{
  "n_layer": 14,
  "d_model": 384,
  "n_experts": 32,
  "experts_per_token": 2,
  "d_expert": 112,
  "d_shared_expert": 192,
  "activation": "swiglu",
  "moe_layers": [1, 2, 3, 4, 5, 6, 7, 8, 9, 10, 11, 12, 13],
  "n_empty_slots": 4,
  "router_score": "softmax",
  "normalize_top_k": true,
  "routed_scale": 1.41,
  "balance_loss": 0.00329,
  "balance_bias": false,
  "router_noise": 0.3,
  "router_cosine_scale": 14.0,
  "init_std_router": 0.016,
  "lr_router": 0.000268,
  "vocab_size": 8192,
  "norm": "rmsnorm",
  "norm_eps": 1e-05,
  "tie_embeddings": false,
  "optimizer": "adamw",
  "lr": 0.00123,
  "beta1": 0.95,
  "beta2": 0.95,
  "batch_tokens": 32768,
  "seq_len": 768,
  "train_tokens": 335000000,
  "steps": 10224,
  "dataset": "wikipedia_en"
}
Below are experts of layer 6 (counted from 0) of a mixture-of-experts language model. Rows are named router (the router's row for the expert) and show model dimensions 96-143. Each number is 500 + 50 x the weight over its row's rms, rounded and kept within 0 to 999. Numbers have three digits each.
After each expert's rows: "gets" lists some tokens that make up at least twice as much of what it gets as of all text. This comes from a sample of Wikipedia text that the model never trained on. Tokens count by the router's weight.

# expert 13
router:540577445557606490453560488414547560503486432504489465484412558520544410577429492454501513484509461509545521550496485526626452521541557482433459
gets: " the", " The", " a", " his", "The", "0"

# expert 21
router:502503568489492485567535499542538492527566414514443457599500548509562424477447523451548489527564511451529498419450471487473491437547451636539553
gets: " |", " to", "1", "2", "3", ";"

# expert 6
router:549464422442425546516499514448532483510488466537472491439597565433599558491539438463547429494571394396576526439426485479613515467433592505436520
gets: ",", "),", ";", " and", " that", " was"

# expert 4
router:516546533484520596521523525478484512445519485540476552434500513420497547551418445587516584472473528502464426615399483482429488541492577518499520
gets: "0", "5", "th", "2", "9", "ri"

# expert 16
router:533566471455459534538501519503510507479528550487512594521448520509515596590442549447481463559529469474423499444599466515520476460456384468573407
gets: " in", " In", " the", "0", "In", "2"

# expert 24
router:516510548561491576474410593544448475455502595448504528566596446446497417545590515415597517545480512458444552491501477503389501490533440501606511
gets: "ed", "al", " and", "d", " or", " under"

# expert 3
router:424441564499484513451498477526463450534499477490491534359442439546480504440561481575459557452561458518504546577475619513430543444496489457550545
gets: ":", " |", " of", "|", "-", " American"

# expert 19
router:505400489443565472436521448553588503506435532511510460502530467533521545496492406480507466432454534439482460604510618492447514475551507561488468
gets: " of", " the", " to", " for", " with", " from"

# expert 0
router:471552580521472463450496481504537466511513513512525504493531475570536481379377519545440547541448575433558511440448417583427616489443531506563484
gets: " ", " is", " was", ":", "us", " are"

# expert 17
router:476572452454496417528556534500500581566489483502571442446470629468486489526574614483471390501483408454532511523509461539542485503458458590530550
gets: "a", "o", "ma", "na", "ra", "ta"

# expert 5
router:481551551452449520496471498536478543444430498505530480496535567473444357419394471480528516415486492462464460497470594501494531490629447433630573
gets: " |", ";", " was", " not", " been", " were"

# expert 9
router:542557474507562497582436510516514448436496491612498402574524488537375556483438465435434519517447497478469475453460444519520569494479489559450534
gets: "s", "ers", "o", "es", "3", "4"

# expert 22
router:615468451477525571533542535412539404519508476527394454515560488528508416533528576517475585487510527475524461502546488481506490542512546548485509
gets: ".", ",", " and", "\n", " but", ")."

# expert 28
router:524542509546480517543480575539505568470610503498467553489531520548605566489501455516484423593551490517512428505528562468558470476473438512601514
gets: " (", " a", "\n", " an", " is", " has"

# expert 20
router:440451363448408587447420463465521449518510542464509583518542569545495488480493540469489466522499523510487465480458401503499522505536543434591416
gets: " ", "-", "–", " |", "|", "N"

# expert 29
router:515450584483522471514477535393444385535502516504504439517533493566490526516495444446568465487436446506548560458560446422540536566464613604465530
gets: "ing", " and", "ke", "'", "ang", "ting"

# expert 31
router:472402460504406424605520427496501525505581470547558542462449444518464495544565434502450444469542481456500524503560520406517523615569546430538526
gets: "h", "y", "w", "g", "er", "k"

# expert 14
router:505435471477547513455520399538472390397474390517410568516536414494474502450498564495536475482457528543558487414518407502481514520410484466414533
gets: "s", "or", "as", "es", "m", "e"

# expert 23
router:576547546453471377406483484468563497445431451540427497519468535484502491567494465501488573403508536517498549493413415453521501561460454572440516
gets: "s", "ation", "\"", "e", "ion", "ity"

# expert 15
router:500492434522552438539485424556444442528480485486462498593478513491545501492511555436521545505594464505477506561454495511469527340557528476476541
gets: "-", "\n", "6", " two", "8", " well"

# expert 1
router:478516516477390522551522577569491490569433616674510476469506632475482512493482556475506446479570507506509510515525500576524535555558614557465453
gets: "0", "9", "2", "7", "8", "–"

# expert 30
router:456565541544519481486606514501485491503575540506587405560455426468403626476525501508485493556483478413516555554522554471550432506454472495318472
gets: "\n", "==", " \"", "|", "===", " ="

# expert 2
router:442506495566462506488497447534526501526439457582508572607523481545505475471438422574477478483503456580437515512564467426458436511617474430542515
gets: "\n", " and", " The", " It", "H", "|"

# expert 12
router:544518447513474507489491538559466491481515434494532472489516429551488510504479548438521442563496585549517476475525562522514491488487516511561493
gets: " |", "s", "–", " S", ";", "e"

# expert 27
router:468496604457445437465435435414537527563519449476537446358585557520582594526566529531468483425511475574464449434474415412459541416448458488433473
gets: ")", "%", "\"", " season", "}", " Cup"

# expert 10
router:555596460537500527560421528393483497459548477478519567453427409573536532542522381536506448442510438481497495506458509493464468518456468541429450
gets: " |", " as", ".", "ba", " –", " of"

# expert 8
router:488526453565542512443428407522530535507513542472479405434448504499463454485524594551536563557481579530524581456553610513501425492519432404516605
gets: "t", "c", "et", "r", "er", "p"

# expert 25
router:441504596417520452563471541542455460468518679411530527622574483453457556520534504493503559484544486489420488560425471593594579523523548503523443
gets: "ly", "'", "ton", "son", "4", "6"

# expert 11
router:584485523453481547500540492490535500557491453506507530497518663517463457501477491602524497571515635548455543481545533470546509496521549440526476
gets: " was", "1", "2", " he", " He", " a"

# expert 18
router:512502561494424449440433486526528512479500520488508453601561494458538410486560497478572457522504501473453551484484576452426520605475475511465506
gets: " on", " over", " up", " at", " it", "ed"